{
  "n_experts": 20,
  "experts_per_token": 3,
  "d_expert": 128,
  "d_shared_expert": 0,
  "moe_layers": [0, 1, 2, 3, 4, 5, 6, 7, 8, 9, 10, 11, 12, 13, 14],
  "normalize_top_k": true,
  "balance_bias": true,
  "vocab_size": 50257,
  "norm": "rmsnorm",
  "optimizer": "adamw",
  "beta2": 0.98,
  "batch_tokens": [32768, 65536, 131072],
  "dataset": "wikipedia_en"
}
Below are experts of layer 12 (counted from 0) of a mixture-of-experts language model. Rows are named router (the router's row for the expert), up (a neuron's input weights, with its number), down (a neuron's output weights, with its number) and show model dimensions 64-95. Each number is 128 + 24 x the weight over its row's rms, rounded and kept within 0 to 255. Numbers have three digits each.
After each expert's rows: a language model's description of what the expert responds to; "gets" lists some tokens that make up at least twice as much of what it gets as of all text. This comes from a sample of Wikipedia text that the model never trained on. Tokens count by the router's weight.

# expert 12
router:119122089166126117133116180134105137103143123134094158129122100113130146173128104172105133134112
up0:129075179132135105146128154135120177119160145111144177154133134138133125127138096143110123158099
down0:117107139096135139104138080109155085148135157100074107110121131154159136115126125141182146136134
up1:128133140156149077105119145105133140135133135120085163100129158135142136108109122134147165093118
down1:101150131141162144088174102107105187143136160164131146093130147154117153104144145091137142137123
up2:149121139121133137098148136160145144174134129164104101122146088108143134144135144142122102165122
down2:136120111132127147108153044087119106132116131113144146168128138117170136097125167115090116148116
up3:120118123171097134177134158110150143139169107077083175113125161101109138123088119158103164152114
down3:117084137126136130120133136100152114154130123140124094139125081141089146106104180098099123136137
up4:143149148182125093136133126130137105137169130172111097123150106088155120166090121119126131118108
down4:128146148112106119120134004102100162139114125134113102135085096158106126087131149092104121137142
up5:096129138155151111125156137141113097107161096141148119098126096135099130092078156122100133157060
down5:158156123119166120129122039137156113129135122127131105170095148125146081145116144106114073096091
up6:180106152116111160138125121116113059118136138145138152133124101154160123178152165138126114119129
down6:130126127129138111140136011114101129159165129118145174126100104145133168093117129145108140120102
up7:114086156182151140122127146126113101112089153135108103176114117080110134121096059164115114134125
down7:159108143138165147115093159064091114149121104135113159139093117113097149163127097108126171108134
up8:120155122091149109096147140122098117117147092108132106084141157106141149104129178156119148170116
down8:160109119146142111086127198109149156129108126119117123079109148102147183112105136115124168109141
up9:062144082150105109158111140143083157110183081141117072101125126088132166129116146138101144161094
down9:133130103118136132125106182116156156145111122180136112129157161110090123143125110119120142122139
up10:087112158151130148158113132127135139150136121120097111150105109074138150142150141146104106108152
down10:168100184129102137106127046104132162152113123155122157116111141142148104158071099138136159108150
up11:084125124122117154164134124109084109133104141145144134153122109155131140115126110119080094149148
down11:146127154094077127123089076107117114121090123103131126136126124105118152141136106123136156131149
up12:132144117155143161161164163176130129110211102095090114122113146159101158146097140128119111157138
down12:141144126149145143094151136155140152100108168079110130134150127099159169118117161148094112127126
up13:098120062158123083162127138148099147190141084125119131194124132163152127157121136143137097130113
down13:097136098096084120109112029139155123132110150121137145144139103160145133151145113193144137125135
up14:133106128113141089113142127097149132134148118131100132038131108148141141132112126121079148119127
down14:162119141098163150116132023154128144123146109141081096141140123132134108110151103177116120126116
It responds to: Table pipes and numeric cells in data tables, plus biographical verbs and fields such as served, located, born, died, Coordinates.
gets: " |", " a", " /", " was", " has", " it"

# expert 2
router:118094138135150111126148149064158122115107105145109150110170132110131103111143156146119107111155
up0:154119139118158155107120135113124152125124093140158133138127117136096117125154094161122125144157
down0:097134135126050124127107007107063101123105120138095102108119133147188143104112120140117106095096
up1:095128136118130118131124130123163139122132132112121116166137166126178130127110152135140142127192
down1:165137134125133075159123050163168129169128143142138146135106126127111164127150151107137117129115
up2:092097151178128133107150124111108117141149139130097143107170135135101135065134123108121110099097
down2:146130140128097126089149048108098102143123104102153123122096097122135131087112145126148136093097
up3:077120062115157128120099143160117102131126160146068155143164127182119106132136169111127112094113
down3:113145103132109091068130125111175146174099149089133085121164082142085109114136152163120126131132
up4:139102160067117132109139125122148158117156124128089145132111104091166092107159122140059105146177
down4:184135131127114148121108000171145121130133130122106163124135074102164117105104101119116104140121
up5:091126137128126103114121128096157146137141109136130159127144157132114131104113106147098097119154
down5:109138112157134124065114033125095146117129116153140116092074131148132119134113147128086129128078
up6:097147141143109173120132137131100132120102182105155152145133151080115132119178107149116089153151
down6:132134099121126130115176000126158152175088126120122111179156130153133156163152110133137104126127
up7:133109120140123155093133133143183119148134099151121130096120098118131142169178136162104132144121
down7:118108136123140141142119027123140107126142142137152108149131126135152198091159118117123162155124
up8:111084117144169153119138111116166141111105130125130125136171119124145140121184130143148136102149
down8:137103121100187094129122000089111135115109107126131126145122138137138131152147064146121139122136
up9:146101125110138142178168121119128127123142063133165117139088124080108081096158163130123092100086
down9:143086119129129114094143027138079121146158121110149128139099084120143109125130147155090127143115
up10:184086095185118087115095133146126132121143095141142092153162108137169120124138126121111155152137
down10:141105120203123131098124052140101168126124131140145137129124128119107109104132141163134159138121
up11:135071129170129110140142132098092125158138049131124150119118149136125061121100151120097154140126
down11:145146072137148144125124019107095135131133125123113119126120134151115120113115167140146165129113
up12:121128147125135120165135111112125142125092098136147127098083122069139110119145103166129112130147
down12:112129112145100110102151004169146135134101116127108144134153095108118109161096141194159120143178
up13:124088162100133136141136131102164144127136168116130112134100107138088142121134132162124142171140
down13:146130174113129110092119044126151139112111124104142110156161142147105122092144135164131121090164
up14:131132129219157175115136127157137138125151152164099120065114140137114128154146125086125133110114
down14:103151141115162131140139003138111118147128121117089143134053130125135159127145119078151145109096
It responds to: Conjunctions and clause-joining words after a comma or clause end, such as however, including, because, while, and word-final commas.
gets: " and", ",", " with", ".", " as", " that"

# expert 9
router:086132144142133130137122160138128135125145121134110084106120088131118119127128099192101113112123
up0:130121119085116135163129122120136112083104120107156135127115145100101106173150105154116108126160
down0:121140080104157138136102069105121125094167176106128108142112165126117093149143131132120119146093
up1:106125132144143128144122112142126113144147129149144133061139125118189130127145145172120151115130
down1:154148100126117118115136000113140124151108107136146138125153127125134118129160103186095128159140
up2:095119096134105134114103131158152101085151161122132121130114153135121155126202037144144114121142
down2:125120113142131146106092073111102128111111146155115139120136128181109127148132114146099164103114
up3:109164133165080130091094137118129116110124107105125144104118134130088125137125123153104131115167
down3:094132168096096088123099080096087136143124129101136160170180139149149138123150097133177121114156
up4:132132124176151148138128142126134168140127132101149128117116085137139109129140102184142122122098
down4:099122080147106218109160123132087165128174134099141075132114138078112082104083132089130119171122
up5:115146158085125117111139135086109127103104149120150157098159176111120155133119136154128118123141
down5:159173111145193137171137000126162107144187118106136136102129105124141143126122134158116123166183
up6:151094124135088149155133138111151141116141156139114132090128135131149073087163094098116154115117
down6:138124113069150128134148104066132121130146128152145144162120121150110127167151125092167136140130
up7:160147120107111158106117125146156133125130142148128132142115141147100133102131142126076130119105
down7:099158149091075123136152180136150145150157157144143121121134187143168093104160159180125161123138
up8:152122068078148161150143133115136147123146139140138130147124137175150128119100136162105124169105
down8:153109110126159134133101005147104131158156149118152113147111149110169123101130149119138160144131
up9:160126121145196113138117114088141134129111079115119115096085096109104104074107140156122130116150
down9:142126147121135125143110064131130104142144132157149091115125168125124118116100143165110089165094
up10:121156178126139066084124127138195138144150117140086107115120114087200128144109136176107139155119
down10:141134147131169108108122067142144118090118132146123110167119131164152149113129095183142122153147
up11:096152105116110119135139145105119102138099125170119124125165114109134083116127165127084102125113
down11:140133106100136153096145069108123143117146137131092144139098129117116133138095146081102129093114
up12:139089141146074152091128159152139127126145145119141118048162135140114111110110136127147145123121
down12:138132122130119159153132095140111128123131139103132118110132147183138170082126119092106128111160
up13:125119104119154142140108129120112168123127124101111114187104116162137153167167085129118143147099
down13:119134138109126111145136106128160119098145167138124111151125135121107132152122123161154119132073
up14:133108150103110131158095112151111157158142111142122129154106113143184099155173127151129124097124
down14:122160120139106125153168086166147098115148107149137116108123137166155157120083128128121159124083
It responds to: Articles and words in named competitions, media and organizations, such as the, Cup, Championship, TV, All Star.
gets: " the", " a", " The", "'s", " first", " his"

# expert 4
router:120133110156148131139123150184153130132156124143125079111149091097105151117162132150116101128185
up0:148184088128133098075114127106158144115105145117111150130139157099130148105127140135123099137136
down0:133102117191109119141167072097134098151131121094118146123154146144138104186082115127122114122122
up1:101151154112115092111146129080124101118122127135133103082104130154171134147119152093156140053140
down1:133176142129144085103127067152097119116066152160157105110105083168140125126126166048149098145132
up2:156125164171126136138112137170119133122124118114154147124145119157146138148168132097123133141162
down2:171141110094129141137116070127159077170135124166124143126131136147089143119102103074127145135114
up3:129142132081129151116115118150160121164128083153147129132142123110091088074139096173148136155123
down3:163147208112128151107095095122123175150106119103165116118111122112102121068121106149147097147120
up4:124091142148179109105144143149116124116106127145124095144161127099069162110122133139105113098160
down4:150156120112168145129132120113096093124108159118139100119135126125141154094142188111119170139086
up5:094089102135113137132126141127159109076128144115131128124082094102145171096137132135077069153132
down5:102125157128095153155106059142144147100119129106119093162113100111115150151154121138118128116112
up6:113153122161150078139109121186143103121143118134125110145151127169137150151145081145134115138153
down6:116135154111094123151093107105156127099125118124088086133149110171139137166118106126141130078094
up7:097143113091120131113088130149170141128137143146169046139164150191157103144122084178143102127153
down7:124123099133118161114128113100113127111133166134120093113186141145132115092112140130141132126138
up8:104154098156144112081093121143159139156137108113112155079180176169108118123129172103104179183165
down8:144129181122099089103122061141151084127137133169116123124141109122145129150136133117109132105132
up9:124114091152115113169122143154129138110124136152126090171114167122181089134128132106101158079144
down9:111124128104152138122124072145162130107129146125120117159137129120087159114160169141091159115119
up10:147102104130163145113119130152155128131099110126121117121153105133140141104145139128110123134116
down10:127163149127206147119136013119120150142161137090120121121103147125141113098131148133118097143114
up11:154123111151175135126109131159098142168157089161108109122091101098151134095171142161168169148075
down11:174098141125129128095122064126117133108137151143118125118147085084124103127135133159172132146102
up12:106135111137160157104128140114115113107127136198081112120107123109154122114116172145167095144167
down12:100116113092127141148135101165115101130150146144119135126147134110150143105144136102133135136083
up13:140117093082136137142173142122121107109093129121112170123132127066109148120126125142140126070156
down13:123159139136116141158152017098139133117131140097085150082143139138162124142108146118129134111072
up14:120142125116142117125149116131114112127110158133143073190172146126162143085119156133127126121179
down14:077102156146147147124114000129125115129164139108146107105150112144133146144157078097130128101113
It responds to: Infinitive to, auxiliaries, relative pronouns and subject pronouns inside running prose clauses, such as to, which, would, been, he.
gets: " to", " and", " was", " that", " is", " he"

# expert 8
router:144101123137070117140151155124150142123093091149136131135108082142190126124140095141082139121117
up0:126160133146135109153161133112150145143111129142109147145127108114103111133115119141109100176112
down0:153109132075157120099096084122140123155111118093126180107125154114122107112114116087171133127166
up1:112110138141096062145082112125108155117115093113163125121144118123136133112095146122100090111135
down1:134113137132091122143118000121147124137150137126107134129149119154151118107126132128146142119149
up2:116120126139123123105141139103117139112127120152155121177084132111132119146105129078099121174117
down2:147108092083181119141162075102149101152105134143124124119158120108109133145133114095152190091102
up3:117098126134086121122139125124133143116149085128121157116095127122165113123165132138106168127090
down3:120136142090091159123125036116141128120093128127130130113081099141119112160123135173127128090135
up4:149103091174141150129122133158141106109123139122171154116140141138136127119125112112104132179123
down4:116140138117123163132089026143110134130125114137114155116105148128107113107106113091081144095124
up5:134107088131113135134134141082145138148064088110129106118108102151175157122099110125079102128139
down5:154115108104103093105173000116138141160154139109152125105129129131164114140109102157125141130129
up6:122132157142114129137119135176128133110145128131145119166141152110158106100135155125110110115132
down6:133118128093144149129130110087128132149151127172124126125128107130105146169138104104097135111157
up7:098104118170111046153143127121149172123116135099130125105104159119103112113153138147119171135121
down7:124116130119096132114121000117124114145124164126104150111140131116119114116132149112080089126127
up8:135127089167137138120163152101158129158097133118118101153122149127098141131125111136131112105165
down8:103141131170153133124168158138136131142096116133116095071125156126153119131120181125143120106112
up9:088126111126115140130154146125149143089089149202132075157150067133079104113135135117100116123111
down9:118147179112103120138160062108110137138144109122132106111159143168131114110109121108113153134084
up10:122128159156077095135118141124159152184142085082143092099129140148136121131089184132147105126128
down10:122056104108116165121130021093112119120169131104109115115138161132081140107124134144149129132140
up11:152155124150154083189148126155129093128137101167107145150101084110181115139119117138112090144130
down11:129124149126139133086132091115113125118109130100148137145144108120148158140090133098130143152131
up12:154110115150119145116111133138161097140123082116118131114129131112132126124107144157086117151113
down12:104162121125123164110159094104160169120137121123181120125114139092129134130154166138132117123105
up13:150127120135113122139159136153113127149095120114137126154149112143159104183185149093155128111121
down13:129125114110158073136143075131174127138106180143157110130131177139139098086133111104134164119106
up14:118167148113128142112144132132163115113130109130109119176136151167113140137107136154155091165142
down14:095162126156114117139124119185150105118157108135115109149143147141113163115106095100105149120094
It responds to: Prepositions and the article starting a noun phrase, especially in, of, during, between after a noun, as in "number one in".
gets: " the", " in", " of", " to", " from", "|"

# expert 16
router:158123123143131090137185167167143140158116108121136119104104115127112145124142110134110129149162
up0:145114086115103079133152132162139169144119119095114101114112154115124127122132114138094126149156
down0:134133108128097125112127069118151142153132144122110137110111144147109104110105095143162138142133
up1:145093131127107101114145147158181151131181124175131152131134146132097123139127153165114143154117
down1:140167124111174172124124210155140109101085111163127117109114153134130078160106154142102131095142
up2:147109137148144118141147119150135137163128128166105121110124121139094133127136143154117115153132
down2:124137127147158117096144020082102143126128089112183100156127141138131154125139108079078149109124
up3:133152086156137159133178122114154124074131116142086147136141114087132138133137108134102143044116
down3:154126174107147134125079000119131134093129148107156118164133156153125121120143118098119129122130
up4:104119108152132131119150146137137144073110132111113101142143106138131124122101133114118141098158
down4:146164114149144148124157164128136133135113131144157149157078118116128121110163094084131163078129
up5:154133105141126121122111154112176094126133151093153113105166162127115173107107111107151130146129
down5:148159133146171124151168140148156185130128166129159093141136107138123138147136144094160148095090
up6:109147143137126140131160128100108120063086060095170095147165137167111186124135082130106140138071
down6:131166165094181140127112075100140126138114146162138136131133134146138142088119110143128123135099
up7:148132103134143147140147141130110150134124122138126148087155139141119148146129121091096109100129
down7:128108136119087102079108192098146058160099106134148140151162122144109112135103128089141143154158
up8:093110111097129124208132147188188162132136080161103156127096086146129128102148123169118128138111
down8:104121127131071102114137048172111164134157128112120130137101124148126099127143112127156110124140
up9:106143154134140112101149137129117156105146129134115116166105084108126163120135153113109163125086
down9:090115141118190140100157000119164105086137109114156127106115135129106129073109121148095127111137
up10:129091101118083087110212150144184142115126123126156131125145099106106114110120124162140154151154
down10:123152117147158114139133098117120142136158115090152099114155139123129131128103144121107123116124
up11:152125146109137176127159134175138142118094155142126136124092153159134163116104164142065101175158
down11:191170106133098190104130123131124134178133114146138103145098133108156108121154139143117147157124
up12:126097132150126127119126144139162171166149097131135102112127112128105126126134137182123139163126
down12:132113081138129165082115007180148113126165116155159115156138149144108134064087150163140114162142
up13:147109109152122123148151148122120160135146116113110115144107086121092150106123096149104109160124
down13:097143161145176173127103109098131131127153126142172151118118128133157110111095141115107138115155
up14:122079162144146132151181128106151139142092152155143167089159126163134173143100112149083139068126
down14:154136127145182114134142000178148152123117134134143094114147121134133155154115122143111139121124
It responds to: Line breaks and section markers in article openings, plus birth dates and months in biographies, like (born, Born:, March.
gets: "\n", " in", " =", " ==", "In", "\""

# expert 5
router:129094131154118128134151163138146136129155130137147121130188130115174104132145130151116095116160
up0:154174135143167112095154127106148117151087139125132067117098132096153144121154151147145093127173
down0:170116111109193114141119000113116135147125118089127201139154162104099086120154138145098134120148
up1:119090152164142076146162128189150143184181138132094108122149126118178169146113143109118136138115
down1:111141132172124105141157045164153119139131124145142091120143198140114141118144135136098113153115
up2:153168172136110122174131138169150113101115148079168136101149114111139151156147100142111103135150
down2:159081132151118146159134025145110138090129147128129106126108135127133131095117117155133142106151
up3:114093162127198132111139121131159114133166100148129151160132125153164128128117143131165167110109
down3:137142127156220152115115073096120125133137131156113118138100154109134155115107139099134133111142
up4:091113120117092106090132131150158144088163104156152149129130137094145091125095154140101112121128
down4:132118113136045193168162017094118103098123080143146093142148140124118098115098138120129127122133
up5:143131143132104154133164145101156095156164122145104138176135106116116106154137131107120150084098
down5:138138152102148111103142126140137155117141142099160142112159126100120101098165116161118099132138
up6:164145169132131100118162117114124153114131099111112111107141156127190123151155075161129095127134
down6:118112162118121122112075000142167129068162096107162083160121099135148138147095096130154108094098
up7:113095168169163124107104124130125103174155097108147109091117132129140161138139099147133120114140
down7:156114158124193094162137040163178119117142162137117151141110132152124131137192108100118130110141
up8:139109124099129129112104128153160143172124141166128151095189160119139116085136138155117083151107
down8:108133103138101124143142165125124095130146087100129111139128127131148139108094088180164102132158
up9:110096140142078143138055154157083170109139131122117145116125122166137105097136102108149104106145
down9:126167098150108138133111160097114126175159162159103122137130129086132165135112139136143137133188
up10:101122132149130108121138151150124111151128125120147145099158126157131169102109143164185114101123
down10:107121136133158101057158055132149160140106115175139142137110151144069142140085099139110139081105
up11:160112140141145108154170123094126107107130116117124144079130121108101134143142149137102141125129
down11:146090155139169108174072024113098137119123141128119120140136154122099159105140108137129102154090
up12:132085136135156136168168154122116121137073098117140143167125099130180153096131136121114132115161
down12:170127150104157103087117177155173125165128144154094115138137119131115112131104140112111135132108
up13:128144098132121112104134126125148143148115123173152124173136129125135104130139166128150105134137
down13:110149135124192122085086023131155166144175133144123150130126114154126123103118100077075109132107
up14:165132126150146124122121133139160108141109156119141145151169114129115076139130163165162122118131
down14:144127113110155113127120016132094110167155128081136100158110114128101136117109148165167078119138
It responds to: Sentence-ending punctuation fused to words, plus conjunctions and table pipes after names, such as films., and, |.
gets: " and", "-", ".", "|", " to", ","

# expert 13
router:105080148140160106120129153182134138143134112156123131119180106144107128102120102166148118130153
up0:107134134172145106157136122109130139129114140117117092125108113122122127147158082133129152100162
down0:119179162151144129129205136096135121129127138141134138122140123159097132108122072118131138121129
up1:122094134121144081135139139149125131119157117120084151122135075131139141136083104165129136125105
down1:118112137128104139146109101122061113116119098097131115147153112143147092136131130164126115134131
up2:105109122103137114106131139107107137102129170115139113082138135102160092127126160150133111104133
down2:130100099166119154088120048148108111160100119114123133129124079144138109147137141156097121139125
up3:125114137144151111150103126111135110152112112103110129169200127137143075136099149161117179127125
down3:135162135165162140134151100123119140127129153108131125119071142136135071140147146184088165141117
up4:160093132138160136095122131155172101117190105105121139138124146136148130126120078169128135126141
down4:110165140124169118097113125130139170167168144150145109114157123117151135119155081176131123139149
up5:116080146160166116145131125167157136103143094180114156089140090138167138110115143106130102124135
down5:149166148120116158149139070099128108128103103124081159117102176133129123119096132072118130134107
up6:117073092150143096156156128150128119124160107114100135160136150110123100121122153110157162066117
down6:147153097099126145118137047091088154094142173121103119096121102135103164117120168139159106128136
up7:115104150124147090145146122155113128119143158150123133120163103115113142161155142124137132149115
down7:142101131143091141148121091113132161110138150150108144127142164113124120117171109159126130154139
up8:109142152147145086136172120109152150144114112147160135101149136132080148141141174181151100120142
down8:089163138152186112116108053145151148121101111094133112100099157139125156135153127195142147126124
up9:142083118138149129138128127158159115125129152126128166138130131073077150119143143141152098067175
down9:139127115092107105120113051136090117118130127123116113123145145144137108162099167166084152149104
up10:159137143181154072127128131164124103140134144092138138141134146126080162122077138127141155144132
down10:101143102111129147148084061115094120105107070126131160137135140118148129149093146122155137064110
up11:103126127120153162098148129144138115176113095111112115147149104159120147116122143128122135135108
down11:141150140120155155130131122108138110109128104132130134168108114119093090104149151164117121156121
up12:118160121104133103108136133156149113174102121106097144151146121164124158158119130156124090148129
down12:140121129128163098122135094152136134105097124114108108132127120120145235151161102148137128169137
up13:146110118144142113119115139140162174096113091174140081083122120093135125108125111144148107143110
down13:165104116110135144141147157149152141148135110120102102131143082129156116155161165077111122140131
up14:115153116115141104086114126154136098159118064120146116122156137124110149147155111141128110107103
down14:101184128144151111143091012110097127108142118092164133079122125135101114132113106109139097120119
It responds to: Forms of be and have, such as was, been, could, plus final pieces of place names like Hynemansville, Vernon.
gets: " was", " is", " were", " are", " he", " be"

# expert 0
router:098106128127079143186174157160119135151122129152137104156122131128155100164163101096138118143157
up0:123146125129131151131104134128131137154114117092164130143092090128179096183127113129144128137140
down0:144137136148194113098144089125134173106160134152130146113107124142156131107125192058115093130135
up1:108088146138121102114120126174150085140128140130090138114094072129147133145136096142136124141146
down1:123102125119063094177119000152132153098091142138146122069105124146135130138127131115139172149109
up2:139125149104125106152143140140128129179111121155114154127136146133134075166109159162143120149094
down2:127140114146158115106116095141158152093134132118127138121142138178125129145103106112150120164108
up3:071115131126113173139150117088138106159119097187142174168124118114115112131125106111087123116127
down3:099172150153118168134139114085151125101114136091111121112148165098179115133099130147100169121132
up4:108116104132100136142154125128126096090128122117122141166151130120140097141116100081125083110150
down4:157150122113162181108111082121122148127101087100126112140127125131136133120137134066104067126091
up5:134162109105116093123137140161135145157117120133142131121116142129166108116127116151154136123175
down5:152129151168118176123154025131128103135121149140115135134127083144144100136164157097106093121176
up6:150117147143110123121167145109141140134089134160069088117089149131186089156161127139148096130140
down6:149168103105164171148129148094111108117120131116146163103120125136113097100117176118145093085125
up7:124109115133114159148135131132134103164130120071133112148145150132142147096085110157132149109145
down7:112169136123124111148142030130081161126132141145141156098124085117112133158169099088101112121068
up8:057136106121112096115138137114119117108138114173124170151099153117138109132158102125154112109127
down8:118153088108111117121162090076119099158101108147143117130141136094132110092117098092110140139110
up9:129110175146132103107199118119180083175126138156112139107106109100132131158134096138132159095145
down9:119141090160110149138131151164112157121089158157122050112117109129124131161123121173156123115134
up10:119120118168155156156142131082115124117129089132131197154092130107128154116135152113128123110139
down10:149109147120127170108084128066131119123126144120116155135136160142149170113100107043167162151156
up11:123096127155098121125131139205167140170149145185056086123083097102122131148113122154126119106127
down11:174128142080146114095117079147104146094125106111215111122145104182154104123123145130126144137149
up12:078098122119089094162177122159128153112130160153122101155120095097126086145130156111075124151130
down12:174177140108130112119135029108138136134120142167141133123090103204138119124115128097121148083119
up13:143134137108134127158131136160134112141140130126142127129144131121130161157132121128122139157145
down13:134110121114121139130124052135161119119106142104145128150117143146094142158132127098139087116141
up14:160164129144134122093137136133115133122133144111148103100170174139174112129161153155121151130139
down14:148102135150120142111146034102117128110149108092134138140107131094097146137126140139140130154148
It responds to: Possessives and determiners opening a noun phrase in prose, such as his, its, their, the, plus first pieces of rare names.
gets: " the", " his", " an", "'s", " its", " their"

# expert 7
router:107174135126150115124186172118156113168154115190103117094120107072114129116149151097084155147174
up0:125139168152128122114176131161125180123121100092121106148114136095119128150163168097112078135112
down0:140127170180134095095149136118156097117117142131159147114123146117086139132123084121117084134114
up1:152129113158133137102151136148134146189098150142092125172148091097091129114166165129097119130130
down1:128135120118165115149152053115139150156100159124128133101148163108129100092116147070111153134180
up2:153136112148123109113126129126178094126106145147162165116094095071147153148139140187140148122128
down2:125145107145099180089118086109132142089120154083118110109119133143127153133137115177175075124119
up3:162079115110146151104146145106079052108132170172089194120168150146114131136136088114088169084128
down3:049129183147152142143113050154127140136146077141082156161091141134174147101123133158146107136153
up4:158101134132151136155122120103168030166134116164103122099138110099182111147156154139126157138173
down4:120110128130144156111156056110128138167134116114140121138127125112142107171131139113153158134135
up5:114144121110153135143109164109143091111149144148115173108123139141111120112120110104126156134141
down5:163132135124175145152166036128130127156167138136111133121132121119119100135143142085130156157129
up6:141111115108139123103146136125150097100130142158127121118139093110094126117145162126160120095102
down6:158112082116140152144117000112108130149114149114114171134091172109126103153139149178106143138145
up7:118130127100130140126163136115120109138127150111148130130136127129172136102162157115165092154192
down7:111130104124152118121095048125131090171137120122118118125122052117116135157110118104123152129076
up8:146192111175134136118122115172136122076120162124132125117102117100132132127164120106146164074138
down8:073137072117169134129101000089098167144113126114090134143098148166104115104107144090130150183126
up9:078155117107135125096130120127190130144108147125105067101116151168152114126137141145083153117135
down9:091178131134150134109146000124118113175116130142134113111116106162136137114140152092095109131134
up10:118159103131145138151116167142101112108124121092079108167098113124127104148157121133092147137162
down10:154108138120128138105135161102131110146152159160155178106171131163140105105136136140155133138121
up11:150136104121155077113143138114190136116125126170152141109118093087156137149109079128115136187128
down11:135103099096169087135184105114140100115123122153107099117136120136119102108056144050115134107136
up12:164111108144151152150142150108137091162137134120113154111107117135172115121125137126115133103096
down12:131107101141143138086159110106154114120087162148149101129126150124108107117119159064117124148147
up13:147123092142148118130148142146123118165145159108163158142107146173102120086113143130148140123121
down13:144111157131148131080129096124154113123137155158111129142111138129101109140146128171090144148129
up14:128117104110141139162153127153185122119146132120153143115178092149136125117143164141166118126149
down14:123175087134132125150112066122127120156150092133115146127106152157129116155078158149105113113136
It responds to: Numbers, zeros, spaces and line breaks inside statistics tables, such as goal counts, vote shares and elevations.
gets: "\n", " ", " 0", " 1", " 2", "\n "

# expert 6
router:125084176163109118133117157159142094145158112132141114092151115123142116148146133088091133170131
up0:140124192102122131102146126139110089167100116153099158109144102133091132154125084108104119137148
down0:145172114147086091145120083113125120122156085131135133068149146144101103130141112080163101105180
up1:155134145168102135168143126147153127154127159140090148114154140132160130088130108125108115128132
down1:122133146119084127131132000168140173139128118161122101104129124121122120150128137000103135147132
up2:126115099119107122103148129137161108150160113162148129057135139132132115120132118126127113082132
down2:113166131115128125101131109112127109096123126138147153086155132130104123117096116054114087126082
up3:147093103162140138160169135127137116141076120162121125148106142162156111155115122141116105062130
down3:123174095161133125139152091110116097120120152136143117148144125153120113185128133070145114136165
up4:142128139096102074115143122156186094126141101142135141111142118105128142151143094114132159103135
down4:126090132110165113133116093134166116126112140125133156140118095134117103142142126068128121136205
up5:102112108125110111148151150106152130182187131112142130089133073137123089143169124128080135151164
down5:094139142106141144119105102144129144103129118132163121089147098093157105076127135105139127149149
up6:115113143104155136114170142142131134127126137118144126165122102175165137095140098138129114103177
down6:108164147115138163106142058159111132118129129156150115104155111144121135120098125131120134118144
up7:087106118107111124162126133122123089147121137099152126082112115169131093147091159120155140142081
down7:102122124082118097108059110153116127129075133141137092129160094128163194135123137127112106132155
up8:136128152131140140084131149093184149108161098105128118125114174121159157156104107127118141087112
down8:145043122142129135117113130132167121122102102132121126156122116124101101141105104120101109114135
up9:083123118140141130124134124120125118163130145129136136108160137125103103123096175120099131084140
down9:155152128112161155127125000130145146129144137125093145140162129122175158138162156130102115142104
up10:158087135131098071088128140136159065188171099124137183127132114082164102140134140113142101180121
down10:127113127125103091170126114162149115130169135131150161115124120190135148118126124165150117116067
up11:129110144175119082158099132140112146152096101134134150110116086136127142117138122148121106126158
down11:110129161144154133155112058130065072126155153084129116141156145126108167115119104135166168125104
up12:123129138157087140176106134106168153147126097099156114116130091102117101161149127133083120128108
down12:150084134128105118117165089124184115104129089121135113169147119158109094126115140111136133138123
up13:151111115132141111141129138101163158119104110100133121083146140136124163110098113113126131138145
down13:129140126119148095126140103124118129092166119104145176130084100114109131179159162114113135088104
up14:143093160165142132169101128145143123152136089104161104095157136104143117154142144124087137125105
down14:098131137083162118139090108168152141137130114140127156130152157137137101136163156070162105118094
It responds to: Wiki layout tokens: line breaks, table pipes, == heading markers, and column headers in stats tables like GP, Votes.
gets: "\n", " |", " ", "|", "==", "==="